Weights of a small mixture-of-experts language model, trained from scratch on English Wikipedia.
Training: a variant of SOAP for the experts, 290M tokens, 4427 steps.
Below are experts of layer 4 (counted from 0) of a mixture-of-experts language model. Rows are named router (the router's row for the expert), gate (a neuron's input weights, with its number), up (a neuron's input weights, with its number) and show model dimensions 128-255. Each number is 50 + 10 x the weight over its row's rms, rounded and kept within 0 to 99.
Before each expert's rows: a language model's description of what the expert responds to. This comes from a sample of Wikipedia text that the model never trained on.

# expert 13
Places and nationalities
router:55 60 48 57 59 43 54 51 30 37 40 47 56 33 51 56 65 41 64 32 41 56 39 62 65 62 66 59 37 64 55 39 53 55 28 55 60 34 54 50 68 36 49 49 51 54 37 60 62 29 49 48 45 56 42 43 37 42 46 59 49 53 44 62 62 43 44 44 54 40 60 37 52 32 55 43 60 51 29 28 47 52 45 48 50 44 37 53 51 58 59 54 50 50 54 50 51 40 43 44 55 62 32 57 48 35 66 58 41 39 40 58 61 45 52 38 42 47 52 40 43 45 51 39 72 44 52 77
gate0:31 51 62 51 44 62 55 67 43 47 58 55 52 36 48 68 51 59 42 58 39 57 26 45 40 47 71 48 40 45 61 40 47 60 53 62 20 52 60 69 47 32 58 45 46 44 50 48 44 42 45 36 54 51 28 67 41 45 38 48 53 60 56 35 42 48 52 61 50 55 45 42 42 54 68 30 52 50 56 54 41 55 59 62 63 34 33 43 43 61 32 40 44 52 41 58 55 37 78 45 58 42 48 52 55 63 51 50 49 52 46 55 50 51 45 58 39 44 44 33 54 57 54 53 41 66 42 55
up0:50 29 48 41 51 39 66 41 66 64 48 46 56 65 59 42 56 53 52 50 68 39 60 46 47 67 52 55 79 43 53 57 54 50 49 54 45 71 63 54 40 47 57 49 27 29 64 50 48 67 57 53 65 47 53 51 61 57 57 41 37 52 51 54 51 60 41 65 51 62 52 44 72 39 61 44 65 49 58 53 44 53 46 59 54 70 62 49 58 57 50 47 32 48 42 54 60 79 37 53 35 62 53 45 54 55 48 51 40 56 55 57 56 72 39 43 54 41 34 45 55 52 55 56 43 37 48 46

# expert 8
Dates and time nouns
router:40 43 32 52 43 48 30 62 48 49 40 47 41 50 53 65 66 55 64 55 41 68 59 54 53 59 76 59 64 61 43 25 34 49 34 60 42 40 45 50 60 48 53 46 42 47 56 63 46 53 48 57 47 59 62 60 58 49 59 57 60 54 54 45 45 40 70 45 48 37 76 43 57 33 59 57 62 59 51 23 52 54 41 61 57 45 37 45 55 56 45 63 55 70 50 69 54 47 44 63 54 49 54 56 52 34 64 60 24 46 45 51 33 59 65 41 49 55 46 34 40 60 53 50 45 44 54 46
gate0:59 40 57 57 33 53 60 63 47 60 35 38 60 62 52 42 63 39 50 55 41 40 38 65 64 42 49 44 57 61 28 59 51 29 46 60 57 60 53 44 63 47 52 42 47 60 62 54 44 46 57 46 44 39 34 52 61 51 63 56 50 37 40 36 44 44 54 36 37 49 32 48 39 38 48 59 52 50 43 33 57 43 24 50 49 63 53 44 51 52 40 28 58 73 62 37 60 46 48 46 41 43 39 38 59 34 56 47 38 48 38 46 61 56 46 42 56 48 49 48 58 68 46 33 30 34 49 62
up0:77 45 60 63 39 48 52 47 36 63 57 47 46 47 49 51 31 39 43 50 56 59 53 43 69 58 49 57 59 46 46 59 42 54 47 45 34 52 63 61 34 46 54 51 45 69 42 46 54 45 49 60 53 52 51 43 66 50 59 60 44 43 48 49 39 42 45 61 56 63 59 44 53 41 50 49 22 50 53 49 42 30 44 63 35 42 62 45 68 31 46 49 52 47 52 58 64 63 34 55 48 47 39 53 40 40 71 38 44 42 40 42 51 66 64 57 43 32 61 51 73 52 45 34 51 46 38 63

# expert 28
Table cell values
router:33 63 53 47 52 30 29 60 41 41 48 42 50 50 59 54 77 53 51 26 58 58 39 55 54 59 51 49 42 47 52 34 41 42 51 55 38 46 33 33 59 61 51 46 34 66 43 55 69 60 58 63 40 56 61 50 46 39 48 56 55 36 54 48 53 61 53 38 66 54 58 53 52 39 50 70 78 71 42 35 49 28 57 64 55 59 59 45 48 45 41 48 45 55 67 47 68 41 37 51 49 48 42 54 66 36 66 71 48 43 32 55 56 51 60 65 40 50 39 48 43 55 42 45 63 41 62 59
gate0:38 65 61 51 51 57 43 54 47 32 54 59 56 58 35 38 53 53 37 47 41 46 67 47 54 28 64 39 51 45 58 63 47 43 68 47 75 50 42 39 62 34 52 38 70 43 45 55 56 36 36 40 54 46 45 38 47 36 58 38 50 51 50 34 29 43 52 55 55 37 50 51 37 52 54 45 51 57 55 41 45 71 51 46 59 62 52 49 60 42 55 62 50 55 74 64 38 32 30 63 48 60 58 51 46 39 57 47 34 49 43 52 50 61 58 45 33 47 28 61 45 46 56 44 65 58 31 46
up0:64 59 42 36 27 46 49 59 43 46 48 50 63 59 48 46 32 56 45 43 67 72 53 52 43 48 41 29 37 56 51 57 58 26 47 53 40 58 58 38 56 53 52 50 69 32 42 53 47 81 40 40 61 32 38 55 55 55 57 50 70 61 49 55 61 64 40 44 46 71 53 70 46 42 36 48 52 68 57 37 58 48 39 50 33 39 49 43 37 55 44 53 37 51 69 32 57 49 55 54 63 51 50 58 47 53 46 49 64 45 48 57 42 48 54 47 41 64 66 43 46 42 56 65 45 49 59 41

# expert 25
Abstract nouns, closing quotes
router:40 56 64 56 45 27 36 59 32 49 48 41 56 60 57 57 56 57 43 52 37 64 48 28 66 38 74 65 62 57 57 56 43 57 53 57 34 51 46 59 47 37 67 54 51 62 47 60 74 50 55 47 39 64 53 64 55 38 56 59 51 53 55 44 58 57 57 58 55 52 41 58 57 48 65 63 45 48 40 61 45 45 63 48 51 53 54 37 53 37 50 46 50 52 50 43 51 53 30 43 48 40 49 65 44 47 53 63 35 45 20 52 54 33 59 52 60 56 37 34 33 59 34 61 31 26 60 48
gate0:31 38 58 48 36 40 60 62 48 46 56 48 48 65 40 63 47 63 66 59 52 60 42 58 37 53 38 49 56 62 47 55 38 36 56 44 62 67 52 52 50 51 62 26 56 37 29 42 47 44 54 53 42 57 37 39 42 50 47 52 37 49 62 59 54 72 37 47 43 60 37 47 41 52 45 43 53 48 40 50 74 51 59 50 49 66 56 56 52 59 43 48 64 42 47 46 53 60 35 62 67 50 50 49 44 46 42 42 35 55 52 41 48 44 52 50 47 47 34 58 51 65 52 29 56 52 35 41
up0:51 59 49 46 42 51 54 46 50 48 45 49 62 46 52 60 49 56 42 40 57 50 49 56 59 57 48 43 53 52 43 68 46 38 58 54 50 32 39 62 68 52 54 31 65 68 45 32 57 50 47 53 56 47 41 60 60 62 61 50 54 44 42 42 36 45 55 57 35 43 35 40 39 54 35 69 36 37 49 47 40 49 46 54 41 38 53 65 60 56 57 35 36 43 48 46 50 61 69 43 49 49 43 49 43 47 52 50 57 39 48 48 67 70 54 38 44 52 44 40 42 53 45 43 47 47 59 70

# expert 60
Conjunctions and connectors
router:35 65 51 52 56 28 34 51 42 42 49 41 46 55 56 53 84 48 52 31 62 57 41 52 56 60 50 46 44 44 51 36 52 36 50 58 37 49 35 29 59 61 48 45 39 65 44 50 70 56 66 62 51 56 66 45 45 42 54 51 52 43 57 45 51 57 47 41 72 57 55 56 46 39 42 59 78 67 44 45 47 30 49 61 60 54 65 46 50 45 43 46 37 55 63 49 63 47 38 49 45 44 46 59 61 40 58 71 51 38 39 55 59 48 59 63 47 49 36 44 49 54 49 53 65 38 65 65
gate0:59 62 54 75 40 45 56 48 39 64 33 39 50 56 36 32 20 48 64 48 58 57 35 28 57 47 56 49 62 46 61 60 46 63 62 56 31 44 57 36 62 50 28 52 57 52 52 46 47 49 42 52 39 73 68 43 50 42 52 43 63 50 49 66 69 44 60 45 37 46 57 43 36 29 66 63 55 44 31 46 41 42 60 48 39 55 47 67 50 48 54 66 48 35 50 52 55 69 58 56 61 37 49 36 45 40 45 55 57 61 60 33 58 47 53 49 53 49 50 37 40 63 46 49 49 38 55 55
up0:35 58 48 52 68 43 38 51 46 51 55 42 40 47 43 48 52 57 57 58 62 48 61 57 39 55 76 37 61 59 67 42 48 56 54 52 58 42 55 32 51 66 56 54 40 43 30 61 60 73 54 30 45 62 64 36 36 51 48 43 46 47 33 44 39 60 35 54 47 44 51 42 44 63 51 57 63 51 50 46 31 51 47 62 45 46 67 44 57 62 53 57 71 64 59 44 51 45 52 49 45 46 38 46 45 57 59 39 52 54 55 58 52 44 59 42 58 42 46 32 49 63 56 49 57 44 67 36

# expert 26
Common head nouns
router:36 29 53 57 51 36 48 73 43 46 50 42 49 53 47 53 51 51 52 48 27 64 54 39 67 47 66 66 46 49 44 51 56 60 42 53 48 40 47 39 51 41 61 54 51 47 48 44 44 51 62 59 36 59 60 44 40 60 66 37 51 55 60 51 63 39 65 63 62 45 41 50 49 48 55 61 56 54 52 54 43 44 46 50 58 47 52 43 52 49 39 50 24 47 46 49 52 48 52 46 59 59 47 66 39 46 51 56 46 55 55 50 67 45 55 38 55 71 43 44 26 61 45 49 44 33 57 48
gate0:56 55 49 44 45 52 46 52 63 58 66 49 45 43 47 56 49 51 44 37 42 44 45 43 56 38 65 54 31 35 60 31 42 49 41 47 40 26 46 48 51 52 42 48 40 59 43 42 58 54 76 48 36 52 66 55 52 29 29 55 42 33 48 67 38 37 51 38 40 61 57 36 61 43 50 45 52 35 56 46 68 42 67 60 42 54 36 56 39 47 33 57 35 47 64 47 29 59 59 41 59 62 52 47 45 49 58 46 63 49 58 47 52 55 55 28 44 45 62 33 56 55 46 35 58 65 55 56
up0:70 44 38 46 46 60 41 63 51 73 39 31 38 40 75 62 60 40 46 62 47 47 45 49 53 52 60 62 55 42 62 53 73 50 40 28 59 23 54 36 33 37 43 54 56 37 43 51 41 47 58 51 45 39 51 46 49 53 65 56 54 53 56 50 40 56 41 60 40 48 44 42 61 39 51 65 43 51 59 46 47 57 53 45 60 51 45 50 31 38 59 46 48 37 58 44 63 48 58 21 55 46 57 45 43 46 39 41 44 41 49 60 71 70 51 51 57 61 63 44 46 61 71 60 43 51 58 36

# expert 57
Nouns after determiners
router:46 48 48 44 43 44 60 66 44 54 57 45 51 41 56 60 56 65 59 57 36 64 58 43 64 43 73 71 64 41 47 59 49 65 47 64 45 31 51 39 54 33 55 63 45 44 28 45 44 61 54 57 49 67 61 42 51 56 41 56 64 60 49 42 58 49 61 63 52 33 54 54 66 48 68 61 50 61 37 45 49 59 51 47 57 60 47 38 61 28 49 67 56 59 45 45 49 48 41 45 61 40 49 61 40 50 47 54 36 51 47 50 59 56 61 54 42 74 39 51 31 48 50 34 48 35 62 45
gate0:62 64 46 51 60 50 63 52 33 57 54 73 54 40 45 59 40 56 53 66 47 50 75 35 45 54 51 64 59 60 41 42 47 58 27 59 64 32 55 42 67 40 47 47 44 47 44 59 50 55 62 45 64 58 66 49 74 40 46 55 52 62 45 38 51 56 61 47 51 38 65 41 49 51 56 48 41 54 45 36 59 57 55 41 68 50 58 32 53 37 50 55 61 52 45 45 59 32 45 45 71 36 59 83 52 38 53 57 63 58 52 61 55 60 42 52 56 65 54 56 36 44 60 58 57 38 34 48
up0:58 45 35 54 55 48 45 44 60 53 33 56 53 39 47 53 61 53 43 35 40 56 59 57 50 55 39 56 54 52 48 53 62 53 59 49 47 68 35 48 56 58 38 46 51 45 46 44 28 69 65 53 43 42 41 45 65 51 55 46 50 50 35 48 47 59 54 61 41 47 63 73 37 35 51 39 48 49 59 65 46 53 52 50 57 38 54 49 44 44 49 41 41 57 40 51 59 23 62 65 45 65 57 48 40 58 72 28 54 60 51 45 54 48 32 49 49 55 49 48 41 40 40 45 48 57 55 52

# expert 50
Sentence-ending punctuation
router:50 43 52 60 52 48 52 52 39 34 44 54 67 53 32 43 64 42 54 33 39 54 66 48 67 29 66 52 47 48 62 46 43 68 39 47 42 36 45 44 49 53 45 46 52 44 54 40 57 40 57 63 49 64 35 54 48 36 59 31 58 44 52 36 59 49 43 69 66 64 48 44 37 23 55 49 54 73 39 45 52 48 61 60 47 40 53 54 60 50 47 39 43 49 60 54 54 29 49 70 40 61 43 50 68 39 47 58 50 44 21 53 64 41 60 60 53 58 34 40 45 54 32 37 54 56 54 64
gate0:36 39 38 36 55 36 59 62 65 54 51 38 48 54 24 49 52 36 51 39 69 55 71 57 44 51 34 35 61 55 35 62 47 43 40 47 50 54 57 33 58 47 53 41 39 51 41 51 36 48 44 38 47 43 43 58 54 51 60 49 50 58 31 52 52 57 56 54 40 44 38 66 55 44 45 42 38 61 58 51 46 50 45 63 29 59 59 43 24 36 44 49 42 53 74 68 35 50 46 50 52 25 48 48 40 56 68 64 39 47 52 41 54 47 44 46 52 44 40 66 51 59 56 28 35 65 62 49
up0:53 52 41 46 45 60 34 62 71 50 35 47 41 51 53 51 49 49 40 72 59 40 56 57 50 61 56 50 53 31 49 62 48 44 50 47 51 69 39 33 36 52 50 56 50 56 53 53 45 69 75 54 52 66 65 55 45 49 32 50 49 59 49 57 47 64 36 35 52 65 54 34 48 55 54 68 51 52 51 51 45 64 62 41 56 51 31 61 58 49 60 60 58 37 54 43 18 41 50 48 56 47 43 62 41 54 73 46 58 52 63 54 48 50 46 50 51 71 48 55 60 53 61 62 48 33 56 40

# expert 12
Person name beginnings
router:50 57 47 43 56 49 43 43 46 47 42 48 56 43 40 38 48 39 56 32 56 59 47 43 55 46 48 57 46 48 51 38 37 52 41 67 41 35 52 33 76 45 61 43 50 38 44 51 51 44 55 59 45 42 59 62 38 45 46 56 52 55 65 62 48 48 47 42 57 29 66 38 33 40 44 58 62 50 56 39 65 42 46 62 55 36 45 53 47 39 56 44 50 57 73 56 55 39 64 50 64 49 57 39 69 63 41 50 44 45 57 47 46 49 65 28 35 62 58 46 51 59 46 45 43 32 59 44
gate0:47 46 65 51 47 55 51 43 37 43 50 50 48 45 49 65 39 40 62 49 36 58 56 47 49 39 44 53 34 57 59 42 55 32 55 51 48 54 44 39 65 32 53 46 54 51 56 48 64 43 47 40 45 49 49 63 64 49 54 66 45 56 48 60 45 52 52 65 45 44 43 50 44 56 47 40 38 30 86 68 58 65 48 61 46 53 56 52 33 62 72 46 58 59 59 42 55 46 47 65 57 55 54 37 56 62 31 31 61 48 51 34 50 56 52 46 53 57 35 32 38 60 47 48 33 28 43 32
up0:43 59 70 44 45 63 49 49 53 57 43 63 57 56 52 40 51 49 41 52 45 39 51 48 49 46 26 48 32 57 48 54 46 38 48 41 51 32 46 44 39 49 34 38 45 51 44 63 33 40 22 52 48 57 29 46 24 46 52 35 68 60 43 67 37 58 57 37 62 59 42 49 46 50 74 50 56 64 48 54 71 50 53 47 39 44 70 45 60 60 59 45 54 42 50 42 33 36 40 52 52 31 52 32 46 48 56 69 58 53 62 50 41 56 44 48 56 47 55 49 63 39 33 71 56 60 33 46

# expert 52
Numbers and units
router:51 50 45 67 59 40 40 53 37 39 50 41 59 41 52 53 70 62 41 39 46 37 43 49 63 66 48 52 58 37 30 35 36 34 50 48 36 55 47 57 49 48 49 57 57 64 54 51 69 36 57 64 48 41 63 59 46 46 38 48 63 26 41 50 54 66 45 38 56 53 49 43 56 57 44 47 69 50 30 39 53 37 45 60 42 48 61 35 48 48 46 40 43 69 66 42 53 42 48 43 47 54 50 35 55 40 54 61 43 41 41 45 45 40 69 67 42 47 35 36 41 50 42 55 56 44 60 70
gate0:33 37 57 54 45 49 73 39 57 40 57 57 40 37 68 51 43 65 53 53 50 52 51 48 55 57 63 59 57 54 47 66 53 36 63 41 55 66 53 61 66 54 59 55 47 41 47 43 41 45 64 49 39 46 55 48 52 61 46 36 32 52 53 58 56 59 56 48 41 41 49 44 43 52 63 61 66 46 49 35 46 29 61 47 57 44 80 35 33 39 42 48 56 39 67 58 72 42 43 46 59 45 60 63 46 47 48 50 38 59 51 57 36 38 38 45 53 50 44 62 37 59 55 43 42 50 59 61
up0:51 58 44 51 45 50 57 59 45 27 41 28 33 38 29 47 27 44 41 51 41 50 50 49 40 53 57 35 56 35 46 58 42 55 52 51 48 31 64 40 55 54 41 50 58 59 41 62 39 57 36 32 43 54 46 44 48 51 45 37 59 53 56 48 22 40 55 50 60 45 48 53 66 47 61 55 47 44 69 42 55 57 48 52 64 51 59 62 61 44 51 42 50 39 75 48 36 60 34 59 55 51 43 47 59 63 36 49 41 50 40 57 48 46 63 47 32 58 45 57 52 49 52 61 42 47 49 44

# expert 30
Proper name first words
router:55 60 47 37 55 42 45 54 53 28 44 49 44 42 29 48 48 37 52 31 52 52 47 49 60 49 55 52 46 49 58 41 36 71 35 68 51 31 56 34 68 35 58 55 56 53 40 51 48 46 49 62 49 43 56 56 33 50 44 62 52 57 55 68 47 44 51 43 51 32 71 45 49 43 48 56 58 55 58 25 59 41 45 57 65 37 56 48 45 32 49 42 39 51 50 68 47 39 54 49 60 52 50 47 44 41 47 55 38 47 58 58 45 47 72 38 34 55 57 50 42 63 51 53 61 30 66 57
gate0:56 62 63 32 48 33 41 50 36 49 43 61 57 54 43 44 46 65 55 52 41 52 32 56 66 42 68 49 48 56 57 51 32 30 58 46 50 46 35 45 55 54 68 59 48 48 62 25 37 57 66 42 45 53 31 56 43 50 36 54 58 52 32 48 69 47 43 46 56 54 49 46 57 45 36 47 45 67 49 45 43 33 33 42 54 59 55 54 54 38 30 55 50 64 51 50 41 39 50 37 44 61 67 37 45 48 44 50 53 53 57 57 45 52 54 42 68 58 72 58 16 66 64 52 56 39 40 41
up0:72 53 63 45 47 45 54 48 58 40 56 40 47 63 56 32 32 40 38 35 40 60 49 43 64 46 54 36 32 37 61 53 30 47 47 45 64 40 40 50 32 34 60 56 39 47 45 63 72 46 57 68 40 45 57 47 62 48 65 31 47 55 39 41 52 47 57 34 39 53 56 52 47 57 71 56 56 50 43 33 44 42 52 45 47 42 58 47 54 36 47 48 56 62 34 44 64 64 54 42 39 52 63 49 52 55 48 66 50 54 75 51 47 49 50 50 64 58 66 47 32 69 46 53 40 43 44 52

# expert 41
Adjective endings and modifiers
router:51 33 55 40 57 27 60 54 47 49 60 54 52 51 45 56 44 46 41 53 29 45 42 50 34 52 74 45 71 53 58 35 55 55 43 71 35 43 51 60 60 44 49 57 33 56 54 33 69 35 56 55 62 37 59 50 46 46 44 43 70 36 59 56 53 45 46 41 48 63 57 60 51 45 44 52 41 45 43 50 47 56 43 45 49 37 65 50 45 41 65 47 45 55 47 54 64 37 46 61 50 54 65 57 45 38 46 48 45 42 46 44 55 35 60 51 59 60 28 52 39 66 27 66 61 47 33 58
gate0:60 51 38 39 54 59 51 62 41 56 75 73 31 34 45 30 71 50 55 70 51 48 36 62 51 50 61 62 40 49 70 52 52 45 45 48 67 35 54 44 37 47 55 37 49 68 48 31 61 57 60 48 52 48 41 44 46 68 56 37 59 46 49 36 59 53 54 60 46 48 33 72 56 48 43 33 49 53 78 34 38 65 46 48 52 60 44 39 66 64 60 54 52 49 52 58 56 46 52 47 41 60 46 50 39 52 50 50 49 55 35 43 60 30 52 47 49 54 24 42 53 72 38 51 45 41 43 50
up0:45 36 41 35 58 39 43 33 48 59 54 28 64 47 54 48 49 42 52 58 48 56 67 74 57 47 31 47 32 30 61 64 38 31 72 41 46 55 54 50 37 44 51 47 53 51 53 44 57 45 54 59 41 48 54 45 55 47 51 47 22 51 49 37 54 62 53 56 52 62 50 20 36 60 47 61 57 57 43 71 39 32 29 26 47 64 57 33 42 42 50 41 54 68 61 51 41 76 38 47 50 46 61 49 53 58 60 45 50 39 44 50 35 52 49 38 43 60 67 63 38 34 60 61 43 49 60 50

# expert 62
Word-initial stems
router:37 39 71 64 53 35 45 66 49 40 51 44 53 49 54 37 53 55 37 52 59 58 61 32 60 43 47 58 61 53 45 54 33 45 49 64 33 57 53 42 56 39 54 53 29 49 57 25 59 47 55 57 41 49 74 49 50 48 46 44 63 52 57 61 63 35 50 62 54 47 53 45 40 41 54 53 64 52 44 51 67 40 42 46 54 55 55 25 54 45 50 55 37 58 52 38 54 51 53 55 61 52 51 50 59 50 42 52 51 49 60 54 52 50 63 41 46 64 52 44 45 59 34 41 52 54 55 48
gate0:49 56 47 56 38 46 53 48 38 27 65 70 44 49 33 55 35 39 43 48 62 41 55 48 53 31 50 68 56 45 46 39 56 44 45 46 46 61 62 61 59 48 43 40 63 50 45 41 45 44 57 46 59 50 59 40 35 64 45 36 67 42 46 58 42 41 66 52 37 45 58 35 48 62 51 57 59 45 53 56 38 73 58 51 61 50 56 68 58 43 62 46 68 44 39 43 39 53 49 58 54 57 48 46 40 46 67 55 57 41 51 51 54 47 52 71 52 33 53 49 48 40 34 51 36 40 46 47
up0:44 58 46 59 47 35 56 43 52 38 51 50 49 52 55 36 48 56 44 55 60 62 59 46 68 50 51 47 66 61 57 60 26 60 54 21 57 52 56 41 32 54 48 69 49 59 44 67 50 51 54 62 57 47 60 33 54 50 47 50 50 39 48 53 49 49 49 57 45 37 24 19 50 61 32 43 51 34 44 54 47 41 54 53 57 48 41 26 50 64 46 58 43 58 66 51 49 66 49 38 61 54 64 59 66 55 51 47 64 53 41 50 55 51 52 53 67 50 39 37 42 64 45 69 38 64 69 48

# expert 49
Pronouns and group nouns
router:55 56 53 62 38 40 48 79 33 43 52 40 46 48 27 58 61 47 57 41 50 61 56 42 62 45 54 57 51 41 37 48 48 70 39 57 45 45 52 39 65 40 55 48 52 66 34 42 63 51 46 64 42 59 68 45 41 49 51 57 46 53 42 50 72 48 70 50 67 39 58 63 49 32 41 63 48 51 30 53 29 53 46 56 45 42 59 47 51 33 51 45 53 49 48 54 58 34 41 61 74 47 33 51 31 64 67 58 57 55 40 51 47 62 62 47 40 67 39 57 46 52 37 43 44 34 55 49
gate0:51 58 57 35 44 38 46 64 56 55 49 35 46 57 41 49 64 40 44 47 44 49 50 64 63 48 49 49 58 42 47 64 40 49 59 61 34 65 44 22 52 55 64 47 51 45 46 40 67 46 35 51 55 52 63 58 43 59 43 54 50 53 58 41 47 54 56 55 52 32 40 42 71 57 35 52 34 47 32 38 58 63 61 51 59 76 56 60 66 56 48 37 51 32 58 39 32 35 37 42 62 50 52 49 46 43 46 59 45 44 43 51 39 63 45 35 36 35 60 28 58 29 43 47 37 61 34 53
up0:42 57 36 51 30 54 56 51 39 43 56 62 31 64 52 66 60 60 43 54 57 54 57 58 45 43 54 56 51 62 44 44 51 46 46 46 63 44 61 41 41 58 57 61 57 52 44 44 47 39 51 43 48 51 50 71 50 47 61 76 71 41 47 43 37 46 51 71 62 36 50 35 69 35 45 46 27 41 43 64 67 64 61 62 57 40 50 61 44 41 41 56 44 43 45 48 70 43 30 67 32 36 51 52 44 44 32 49 45 68 67 47 55 39 48 44 46 42 44 46 46 52 46 40 59 53 42 49

# expert 47
Digits in figures
router:35 55 39 50 52 39 39 42 41 45 46 37 49 33 54 37 63 60 45 36 48 41 47 43 51 55 57 52 46 42 39 47 45 34 48 54 50 52 44 52 57 51 40 59 56 48 67 50 62 46 66 51 44 40 45 58 52 38 36 62 74 39 47 43 62 62 41 57 43 42 67 55 66 44 48 50 66 49 26 34 50 51 45 65 51 42 61 47 52 58 40 43 39 67 64 47 57 37 42 44 61 48 57 56 58 46 65 57 34 56 42 37 52 46 70 61 46 75 30 50 50 55 48 56 57 45 43 52
gate0:53 25 37 52 61 52 56 48 55 59 49 55 70 45 62 26 48 44 43 38 57 69 46 46 57 45 53 63 66 51 54 59 47 40 66 39 43 49 42 52 63 60 66 36 62 56 60 55 54 56 40 51 47 39 48 58 62 50 37 57 51 42 51 47 65 57 58 55 62 37 37 32 57 49 42 40 44 42 38 36 57 44 51 56 65 55 62 60 41 47 41 61 43 51 25 55 41 37 43 49 56 68 55 53 45 42 44 64 60 50 45 47 71 51 52 46 41 52 51 62 55 40 34 54 62 51 40 20
up0:56 46 78 48 42 60 40 52 40 57 38 23 62 72 46 64 34 41 83 53 39 36 46 65 47 39 36 54 42 53 39 63 35 55 49 49 68 62 45 60 47 36 54 53 50 50 38 58 53 52 72 54 39 46 44 59 51 43 53 48 58 45 58 69 54 47 47 52 46 50 34 47 61 46 38 55 64 63 59 66 53 39 45 54 57 33 44 31 56 68 44 58 41 42 46 43 64 60 69 43 58 48 63 43 57 41 46 44 57 63 54 58 51 52 63 42 39 68 40 51 54 37 60 50 49 50 51 56

# expert 14
Commas after items
router:45 35 51 53 59 52 47 53 23 41 42 35 35 44 64 54 53 61 58 60 38 64 39 50 41 36 64 76 40 44 63 32 36 42 42 62 52 47 32 42 50 51 55 57 56 36 50 53 40 44 57 53 50 76 70 48 43 49 63 48 58 55 59 61 52 73 52 47 42 28 66 50 58 40 61 55 43 44 46 58 49 54 45 61 45 41 73 52 26 49 47 59 63 62 54 44 53 48 29 54 43 48 54 45 55 39 56 50 51 47 48 36 45 50 49 50 32 39 55 45 43 50 30 43 36 53 61 57
gate0:61 40 35 45 81 40 41 73 56 65 38 48 57 43 55 56 38 59 52 71 36 46 52 44 52 43 58 52 29 46 59 41 51 42 47 43 62 46 41 42 38 39 65 42 51 49 63 51 42 46 55 61 56 57 38 36 44 45 47 64 43 58 55 50 35 45 47 50 49 39 60 61 54 55 74 49 59 38 48 44 48 56 78 49 48 57 40 59 51 44 49 63 25 56 44 47 65 66 60 42 58 45 49 42 41 62 38 61 56 45 42 57 55 62 61 41 35 58 50 41 58 63 37 60 43 68 49 63
up0:66 40 43 66 75 56 52 58 55 65 43 50 46 50 41 65 46 52 47 54 36 28 55 58 65 47 48 54 43 36 51 46 39 33 50 50 56 63 45 50 37 42 65 51 49 68 52 43 35 36 50 55 46 61 64 49 42 39 42 81 60 43 44 53 38 41 59 47 45 64 31 53 49 50 54 51 30 47 57 52 35 42 65 52 52 56 36 54 49 49 30 72 35 45 42 31 57 38 58 61 69 45 40 54 34 67 47 63 59 48 47 60 40 71 49 30 44 46 40 45 40 48 34 51 33 54 48 63

# expert 18
Place and foreign word starts
router:52 52 52 51 57 52 45 53 47 48 46 37 48 44 33 37 52 43 53 30 58 52 59 51 56 49 47 78 50 47 46 51 40 59 41 66 47 28 51 29 78 49 58 41 27 45 55 41 49 57 56 63 43 44 55 47 47 49 46 46 58 45 56 52 62 44 32 49 50 35 73 57 47 29 57 53 60 53 51 44 62 47 43 54 56 34 60 44 64 39 44 56 64 57 60 57 50 39 46 48 74 46 59 39 70 61 37 63 38 49 60 42 45 53 65 42 44 46 59 52 49 45 48 44 46 40 51 47
gate0:53 42 71 27 42 56 51 34 48 65 47 47 58 59 57 53 35 55 43 42 48 62 53 42 59 56 55 38 39 50 49 44 55 47 50 47 49 46 45 41 64 55 65 50 36 55 54 51 41 71 35 34 73 53 60 39 50 50 47 53 33 55 47 36 60 68 40 73 27 59 49 59 54 42 52 38 47 51 45 53 37 38 64 56 37 45 55 34 47 48 65 46 37 37 41 50 46 37 50 72 37 56 50 67 41 51 48 44 47 37 43 54 51 15 35 61 43 21 41 57 50 58 47 55 53 61 36 38
up0:51 59 47 43 49 42 54 33 39 34 53 30 33 54 39 50 41 37 58 57 49 46 61 39 46 48 61 45 54 45 54 58 62 54 66 23 15 46 57 48 34 30 37 57 47 51 50 36 34 40 52 52 52 61 46 53 52 39 43 39 66 56 47 58 40 43 45 59 59 50 55 70 48 55 41 40 50 50 41 51 76 61 69 61 44 46 50 49 59 57 34 48 43 64 44 42 53 63 37 71 49 42 52 41 62 32 42 53 57 47 48 38 36 41 41 58 32 59 46 38 43 45 54 43 65 51 53 50